config.toml
router_noise = 0.05
n_kv_head = 8
head_dim = 32
rope_base = 10000.0
init_std_down = 0.00379
batch_tokens = 131072
train_tokens = 678900000
Below are experts of layer 6 (counted from 0) of a mixture-of-experts language model. Rows are named router (the router's row for the expert) and show model dimensions 0-127. Each number is 500 + 25 x the weight over its row's rms, rounded and kept within 0 to 999. Numbers have three digits each.
After each expert's rows: a language model's description of what the expert responds to. This comes from a sample of Wikipedia text that the model never trained on.

# expert 30
router:544499509516496498501509476515497490522459526525525544487473508504532543469519500465530459515511502462514539485526487494496514483512492484502558459523483473494542498512506482504485514502473515512526454479520497509524543527492485481493467466570541487506503503541509471491485471520520493517495492456448492503466508504526473555509487504482530491480470552489473526502506484451494484441519
It responds to: Final pieces of place names, often Japanese or Pacific, and US states, such as Asak-us-a, Kawasak-i, California, Carolina.

# expert 5
router:511532521510502542515531477501479482529499503517507515506463491512532551488500542515510496528511500478518508479499466527497516444509490475495508450535484496467499508480533479525443512465476508533507466514514464511534539543472458487503494497514547500463514525516519494536517489518493513510515500494498480545449523505506454510498505496498495447489483564494489546474438489503486513456494
It responds to: Prepositions following verbs or nouns in running prose, especially to, in, of, from, during, despite, as in prevented him from, moved to, based on.

# expert 0
router:508528506539506507502516462524473470570504504520526506526477516545517502501512545479526500508518478519501525497516470488515535471503513511548519444506471495504516492462558478516485498490483523554507483494502453523503501555498491491508496449505549493475531500514509466549492470542510502534496501503492493522480549507502448483505465482513515464486505539488514524495445469502519488484508
It responds to: Possessives, articles and modifiers after verbs like expressed, received or made, such as his, their, similar, same, different, a.

# expert 44
router:522541507494508529544497481535499483521500528486517513534483509523512525471513510488553465535504513508510516489506518521528521485501505480517516473509483489493502465450511496542475551476467478515528466475508492477512566527492459498507483468530530481487539491487511512538487492544497518539496506493476480502473517513525429557491497507473531494494459505481458559471490519484516490465479
It responds to: Last piece of surnames and personal names, such as Williams, Smith, -ić, Web-ster, Mall-ory, often before a parenthesis or was.

# expert 49
router:518535500492508510510543462502456488569457490530498530508487542525519553495492515508496512520515490483527488481506490536507507481548451450492519463501489454486494484511530458540445508480485495549512480502505458500535510505483464461496483490521515482485522554512520500514502443535535522513516478490494479525467505506503497501499499482488530484494490535470476548504465487473488499481485
It responds to: Prepositions, mostly of, in, for, from, during, especially within titles and institutions like Secretary of State, Legion of Honour, Bachelor of Arts.

# expert 7
router:549539511524515535514510509519456511498519513531544511506476508519524517478475524480532474512525489485502481484512479507482500500502476481533489467523441468453504470451517468545485540480459518509511471489506496533513522534496487488518469502503534514476520516496523498516491495518522552538500451496493475498466534545550452502537481438489515492487476501487490493492463463517526493476490
It responds to: Short common words and word-initial pieces like the, head, south, Wal, God, often after on or of, as in "on his head".

# expert 32
router:500496498498522517522553488491457487536497548501519516508492543543541511479501516481511500493497503477479529506523490497432508484504480511522528465510466481486528487475504503517468519507494507519527487449544523508512543513501447495527500507559516506485493515507495493500460495503489525543507502476436474496460499504543467545513452454464497463505503512443472498468489512486501510468498
It responds to: Semicolons joining list items, as in navbox lines like Interstate; US; and v; t; e;, plus and, but, or between phrases.

# expert 63
router:551523537517489500493504473504478498546501496521542505504463517522544526494476541478545487549491451528487523491531499502471512474493475454554513468528490480496511511495554463530486502492490512544497453513505474511522505548487484454504502465511519476468496526513546487523474463514511495515512502494469486515505521505527488506523483459489528454484501496490480541466479491476541462498487
It responds to: Determiners like the, a, his, this, their after a preposition, as in "at the end of", "member of the".

# expert 14
router:510532493497543488541512494519501463496447505498490560529470511495514532469491525448506492543524469512560519517545487541487521494519513498499541483515499500495517475495495476493428521464461514497516490496526495486510548511469475479510479510546540485487492491524512473513487500557521498496529495497494468507505498508509463520543474499470521475448443519498513499491498503465523482476501
It responds to: Inner syllable pieces of foreign names, especially Romance-looking ones, such as Mar-to, San-to-s, Hal-ey, Pet-ro-vič.

# expert 54
router:498534524521490504466495477518502481569503494520545501513453525529525507498495531458530485548495468534480537508557495526482522504512490474550506465534497500501488511494559454527488501483462510535514459492523477499504506532502478450492500471510518480494514543494538489507487457512513509514487490484474497493489522508544468512536468461500543473470491509509480522465472472490529483500482
It responds to: "the" and possessives his, its, their right after of, in, for, to, before nouns or ordinals like first, same.

# expert 3
router:521535515522491526522530505495472489502502502513499536519468545499528539482501542508532461566523507471551514505517504530500527463502482456509505461531484495470521504487524483550463520463443483509520461480523513500510530516479445490493499487529526496485511498492511511505505477521518535510531488481498465493460512510519446550497484473483505462518474518479457503482464497491516496455486
It responds to: Prepositions and conjunctions opening a phrase mid-sentence, especially "as" after "known" or "referred to", plus and, by, into, towards.

# expert 61
router:484481516536535526469510496516470495490455527485528544528498499511490518513488523458518496492522486533486522525516480519486499491496482522499553489507468502482535480503504454529475561478451537513500482469506473485532527529510482481499500490526520476474514483500510482525478490504526566505537508505479502501443486526546445556503502487506512471485471521489497519446477490487470475457476
It responds to: Word-ending suffixes like -ed, -es, -tion, -ers, and common nouns such as year, season, century, album, often before punctuation.

# expert 22
router:527547508535508533508510462517446468511491518534508539540483490513536512492475512503539495510532477503508487495502462504503523485527509469512536478519481485465502473463534490520462528501500521539494480491507460511528527544482474497512498484525560489503515515513532466540475518525511516530514487501511460551496554516501469539512483506474531453507494493489474535482446496500498505450493
It responds to: Verbs and -ing/-ed endings completing a verb in running prose, often before to, that or the, such as considered, caused, turning, devoted.

# expert 1
router:532502513520498491504509473521497483538481498506552551511512517520538501493498502480531477506502468472492515501534505512487507466516501493498528462533456479495514495494506492515486539473489498509533443460513498497512541506482463473481487487566515485485491516525512460500493457552551486499521473505454487527504544515550494550521502499498511463453493516497472518490495468447508478449531
It responds to: Middle and final pieces of proper names, mostly places and institutions, such as Himal-ay-as, Toky-o, Sandes-n-eben, plus closing brackets and table rules.

# expert 6
router:500522501549553526527507503525489492513484502540497487534474502515515513468476534467500502529523494495530515518496469536467547507522496460527532487547517478503542516473510507491471527477478504533510493494495481525552507527519500479500497487539501472478532488537516490506462498516497507547561486469444493551488508524517470554532473499476527480469478512453510526492495467509507494493470
It responds to: Word pieces, digits and short codes in tables and lists: DNS, N/A, position codes FW, MF, GK, and model numbers.

# expert 52
router:501515505517524510527511486506504481539470540509522518506486506540511492479477522476550488495539495446503511494527487491485524491555486455546542488513497514514560497475514474499451552488453498527502455472531467505505540541464507498512512448527537467479492506524510512501488445524517515541523482504467494540500489488499474559498491502489522489503485514498487514467510502486495477500461
It responds to: Last digit of years and other numbers, mostly in tables and dates, such as 201-6, 194-4, 193-8, and standalone counts.

# expert 62
router:537491508491508510550515494536479492565503503485539515508507527517552545492501505472500485500509472477509505505557477508508517476512453471527499484504471504502542498513511504526471528484473508533496458474549506515547528530486471473498512504555493488515500550547502500513479473513523518508538505467496470495463489502518496543502465482461508496500504511433467527453505486492517489463512
It responds to: Commas and colons after proper names, especially between place levels such as Boston, Massachusetts and New York, United States, or dates.

# expert 12
router:521527492517492556522517485519476501520498527494517497518468514505526498499512534503532449532522497483538518512498510520492533475512495480530518491530496478449519490458525508531470537484481486508501484469504477490528549529487440503520504482538523498484503526513543493530500509562493519550495479499479491539481531501500432569492494482481498464488478516485449519478484498516544497482500
It responds to: Joiners inside lists and clauses, especially "and", commas, or, with, as, plus purpose verbs like allowing, providing, creating.

# expert 51
router:510518500496508539515480493527496488515508533498554514517491484496507506465499550484520473505516472515519508478556485525489539453497465487553506504501490495470542471493526504527475531469496507518497441469526522516511538531502445468509511491547513493510504526542500503484499494535524551518541491473495478504461533501502482544493469512480515462506510538453477524460500500509514519454471
It responds to: Commas, mostly after a word or number ending a clause, before which, with, but, or appositive phrases in descriptive prose.

# expert 46
router:506497513514506526522533460506495470504468530500533549506493515517534500480492496485510462510517471493559540466473497490483512496484481471503505489503507512461520444491494511511466523471495500517531458497515487514506536546487465487488466504562514502473517510529528472528499478506517497529507476511507485507507516538520464549557467502491503499481480522492435544479488491435473465483475
It responds to: Pieces with z, k, v, č, š, ć in Slavic, Central European or scientific words, such as Plí-š-ková, Slob-od-an, pharmac-ok-inetics.

# expert 10
router:536488533531535501527546465514515500519486509571542495493490515540530519505506508511498510525496511484498510497510469523469522496507485477510527509514502493481540488456506472519463516469459514514525482474510485495507529512504500463488462497579518469504507516541525485502501479527528498545548471478464497498490524521508457550510453501480516495493457523481475531494497451461510473479511
It responds to: Fragments inside foreign or unusual proper names, especially capitals, letters and diacritics, such as Maryle-b-one, Gale-š-ić, Notre D-ame.

# expert 20
router:490526510517495482513515490565472490551482497498507507530504528513555545506487512512523462516525481526502526499495504531497531468535501462525510442510465477510515455465526480544469498488482537503527477479537477491516536503490484486496487497549507501490497516514526491491484434532515534525499469470481483511484538520512488562514494519480541456461481498484475501498466508478501499461501
It responds to: Word-final plural or verb endings such as -ures, -ations, -ists in Adventures or payouts, plus opening parentheses and pipes in lists and tables.

# expert 17
router:491514498509526516519505468493495496574490544531535507498459544505526510501498508501545481489486464523503518494524502543462517514506491511504547492533497500465557488489554501520498521507497514511560457475534489510545536503459472488496496484550495469509489505533527489508508463512502500527522473438476483491460548504524496518508474467464519483495479501483480491477489461494521475483484
It responds to: Hyphens joining compound words and names, plus list joiners and adverb endings, as in Sino-British, Coca-Cola, middle-class, non-, and, -ically.

# expert 21
router:482491513517553529543515493517480490503490493512493505526481491506492512479461518443510486529528495477536505470497448516486546487507481524508543463535462491469502468472503490476486513470498544505501482439484470510486489516485465504535464495505502477447502477527523464538485495514523514496519468482487526538515525507539469502545506470479501451464492519482485534489445469496510489492537
It responds to: Middle stems of Latinate words after prefixes like ex-, con-, ob-, acc-, followed by -tion or -ed endings, e.g. ob-sc-ured, rec-ept-or.

# expert 4
router:509502493527497513513531499510486477530495506510565512507496504547502524439466538495519488498487518519482513500517486510483520482553448514522522481500473462468529461501517486493498549476485502504483441470520510507487560504500458501507508502508550498489534496528513516540431483552511520529526468457493502534496494512508487528500492503470513466498457497498472499450492487505521500459501
It responds to: Periods, closing quotes and parentheses that end a sentence, often before a paragraph break or a new sentence starting She, He, The.

# expert 18
router:491522503488561500506509498543493473503473501535511539507487493520522502498460529483545476519531491548504514503532485526465514491498492504492499500528482497508514467462515501511486549482499484498518491510532486537553531494472465478535503490534511438459515498525504486519464457507509517504501491486486476562500505551517504547551499476497522448484492516439462499473479491482495474479523
It responds to: Middle pieces of foreign surnames and rare words, plus dates, decimal points and symbols in tables, as in Ser-re-au, manip-ul-ate.

# expert 37
router:536514496539519530473532489506488515506503540543495470512450496550519525514470536475495480525525505499534528519492481518441541491521490476516516495512495483489518493469512466504497537483448508518526486486489453532533530527531485509513485490519554485470530508526504488509462499516518563551530499484485493548488515508537485513530482492483533497498490532460462516482458483508501503472490
It responds to: Words opening sentences or clauses like However, There, According, Some, When, Later, and pieces after L in quotes and prose.

# expert 33
router:542509528546514562480501505510487477496498558520526508493478489528528517450483536506521463501529496509495511512530500504482549454514465494511536467483457457462511477469514507495500524443470489519510450460535502516525529501491495497514485498522505500503540485549507499496509480505549510540527437456496487526506512509495475535501473493492498484468484511495458506483498476497516485474480
It responds to: Sentence-ending periods, line breaks and paragraph breaks, especially right after == section headings == and before list items.

# expert 25
router:533537506521526499476480497510453485518471517504489525511477502516525503461463508460531483521540442508527532496529493512476527503510485474527523478545505508478494501497500497506472562480484483517509486511533509558540545509465483477500493473548520468490538499530510468544453481519528492510496490485467484537501531499546487527545526463480515486470500529480489527486476474501507489463489
It responds to: Word pieces right after a capital initial like M or U, as in M-old-ova, M-axim-ilian, U-g-ly, plus commas and dashes in dates and scores.

# expert 60
router:539526543497549532537500499507490472546466554491512519473507554536487498455465503480505499508512475507490506509505486492455494462503463487510503483488490494463512487497491445495471490486479522479494476510526462551508512496498487492506469497516500488477524522562551486527484484529522562532497478492503495484462539509569495525534470473472498491496495471492489507487482454488507489493495
It responds to: Word-internal consonant pieces, especially "st", plus St, Sch, Mr, in compounds like food-st-uffs, down-st-airs, grit-st-one.

# expert 9
router:499488535527557514510526489504475478517479497515533520533477481492533511522457473480528487513542465513481499522537474502485508499501498501517516508517507464445516487505522495484473489438456480519537486502530508498506512511458509456533474492523522481496488535515497437525494479503501518515518499476522487509490502507539438530539487480481575501466458500497501514472482464474511486494546
It responds to: Middle pieces of personal and place names and non-English words, including accented letters and Arabic, Greek or Hebrew bytes, like Guti-ér-rez, Lil-ong-we.

# expert 39
router:524529504505515543550529476495456473515478521500495527489478511510522517494471501500521463530494474495516516546507496507469540459496477458533519470540494477480502473468491500492485527472503494508495492488526490551542510498500464502508485497494539481473548508503537493534463452518510507485503490499508496525487485531525456538551479475442518447487499497431472517488461501483493507482518
It responds to: Abbreviation periods and spaces in references, tables and legal citations, like "v." and "c.", empty table cells, months in dates, Cyrillic pieces.

# expert 59
router:532545508512497503547515467501485477545494499507512517510487520518529516507481515476554475523505461517535554513517473503508505510520497464552496463519487485525511487479533515538482511487508521526488488454542470537499508544471479478506483485548523508464520483539543493513482470543473487545514494508500492498504488502491470493540465490490558478475500506504497519484496522465546445502473
It responds to: The article a or an after verbs or prepositions such as as, is, was, plus word-final a in names like Formula One.

# expert 55
router:484536506527515524479512506535456516517467542514513523550488515517494550518488510472546493497548470488512548532540499516501544506509465508526538501510468486498497507434494480517481566476488506528525505467521507510533505517507503486533463494506494511486522501502509510517473443502545498537523497500482476492526519529537494493524498484509511498474443547499509496510499486460546509488466
It responds to: Section and table heading words in sports and music articles, such as Grand Slam, Singles, Championships, medalist, Women, Charts, Year.

# expert 56
router:533536489496517537519536471551480503532447526492515504527487498538500531499491515479530480516498497506493521494512471516511521487516505490528538461503466499449519492479503492505475579482477524500501493488500467488518553538503455492517505454524508490463507529524500478538500495550521515521496471515447489534467538507519462539491495467475541467484474515496486532470486476487495489479492
It responds to: Abstract or topical nouns and adjectives after of, for, or and, such as life, health, social, rights, power, education, music.

# expert 16
router:535546508512519538522495496515478504515502546485507498535489498512502517474484520464544483519504521499516490500510514527521521479481499495519503453513475510474513453465493503539470535487466479520513466456499462480513535500494459485518487473528538497505519481489528510540468494537496517539498490498495453522492508526530434566470487492476535489494476508464439534457492516497532488470507
It responds to: Forms of be (was, is, were, are, been, being) and not, plus fillers in tables and chart rows such as dashes and separators.

# expert 34
router:552555489521547523521499488518476495509457522526518493523456499496515516460473497450504505532503497502533532534501448509452524495511511498508546474513492468496521456483508470508468522497489535501526482483509491510493517515502469481490482472513515496491522505547511469511495518508534533515527482487472473522463522497541475510524454489461558498459451555514483507495489479514527486491476
It responds to: Short middle pieces of words and names after an opening piece like Qu, Mo, Ch, as in qu-ad-rant, mo-an, Qu-al-comm, j-azz.

# expert 45
router:521520503541491495535547485537467484517471526494514500532499507510512522503508496503524464503514501490504506506510506537492505480517492492538505472524453480459506460458507459553473543493451527526532478477544500487502550510503449488493501492531512473510493503498511492508465454500526499508500492490464468493490527532519433554522470484443510483475472517488461507470501508465490504463494
It responds to: Pipe separators and parentheses in wiki tables, plus venue and entry words closing a cell, like Arena, Stadium, Racing.

# expert 8
router:552529515523490522539509468507455468523472531512505516527499522490507530491486528479512487528539491465529507519501497529479510489504475485545534484551459456497499477452500474513493554496457490506515487472534502520507538519495472459499504472513527449504526532496496505520464463516529504506504488486468498517485504538506440543522476450459508499497471517469485507468483492481503481468484
It responds to: Short entries inside wiki tables after a pipe, such as numbers, dashes, blank cells, Yes, Nominated, Ret, in sports and election tables.

# expert 50
router:534551509506521542531498510516472503516501521514527501516495500501516508490488533488566478525551499484511503497527496498495528497499499463524528451495478479482501482448525487541487552481478505528521470448503493483500520557495468462493486475535522468482525482492529511518484492520493523528525463513470498483467532519514467536489487469446527476491485508491464516474488523485501468445463
It responds to: Common nouns heading a phrase after the or his, such as church, city, school, team, university, band, before of or was.

# expert 47
router:546567512516514513517512461502497506516477506529505513530455532527524524479510497467524490534501485496532506518527493533469515496527481468507544487525458466493516476444522485531481535489496519538514469490540500503503500531488499473516499482499515469493528524510491504517502497515521535520517473497448487495468555503515496501521496443449548499504462520494460511501520435482498488474469
It responds to: First words of multiword proper names for places, organizations and publications, such as New York, North American, Royal, Air Force, Austin Chronicle.

# expert 31
router:504525514520513510543518511534505474532487506509535527536490504525534520477497523485550466533538495499520528497543502512500504488511486476529516469497491483500512458480530489525483543481483524517524480464538504494499563548478490473503508483536507477511501517504511510520503465530503497544498486473449474496472530500519479544502482497441535478494482509495493565481511515455495502444455
It responds to: Final pieces of city, state, country and institution names followed by a space, such as Los Angeles, New York, Manila, Liverpool.

# expert 26
router:505514528518510505513518468534499487517480515491533547505508537515504521488500508503531480540544494518509519469531508511482496464510500492492502479503448496489514461453507448522456546476473521505516492471546497500496552508466463469494469491541520478500493545510512469510482486541551519515492469499485482506468524533519466553522483465483507478489466513486463501447492486460509465483512
It responds to: Closing pieces of proper names and places, such as -ville, -bil(t), -son, -shire, and words like Stadium, County, Street, Park.

# expert 53
router:510501558479521526515530507537487463509503536519517507531496539523517501461478502479506481501485500439502506482497495545466528465534479465512518487564459515478517485511530496517513494492489518513516495459510490546519515538471448492551495496515491495459539518522510498509496503499539539494508481482501499523483492522547493539527485486488492502493488493443524523455512457482549495478467
It responds to: Starts of values after colons or dashes in infoboxes, especially coordinate symbols, directions, codes and websites, such as ′, N, GNIS, www, Gastropoda.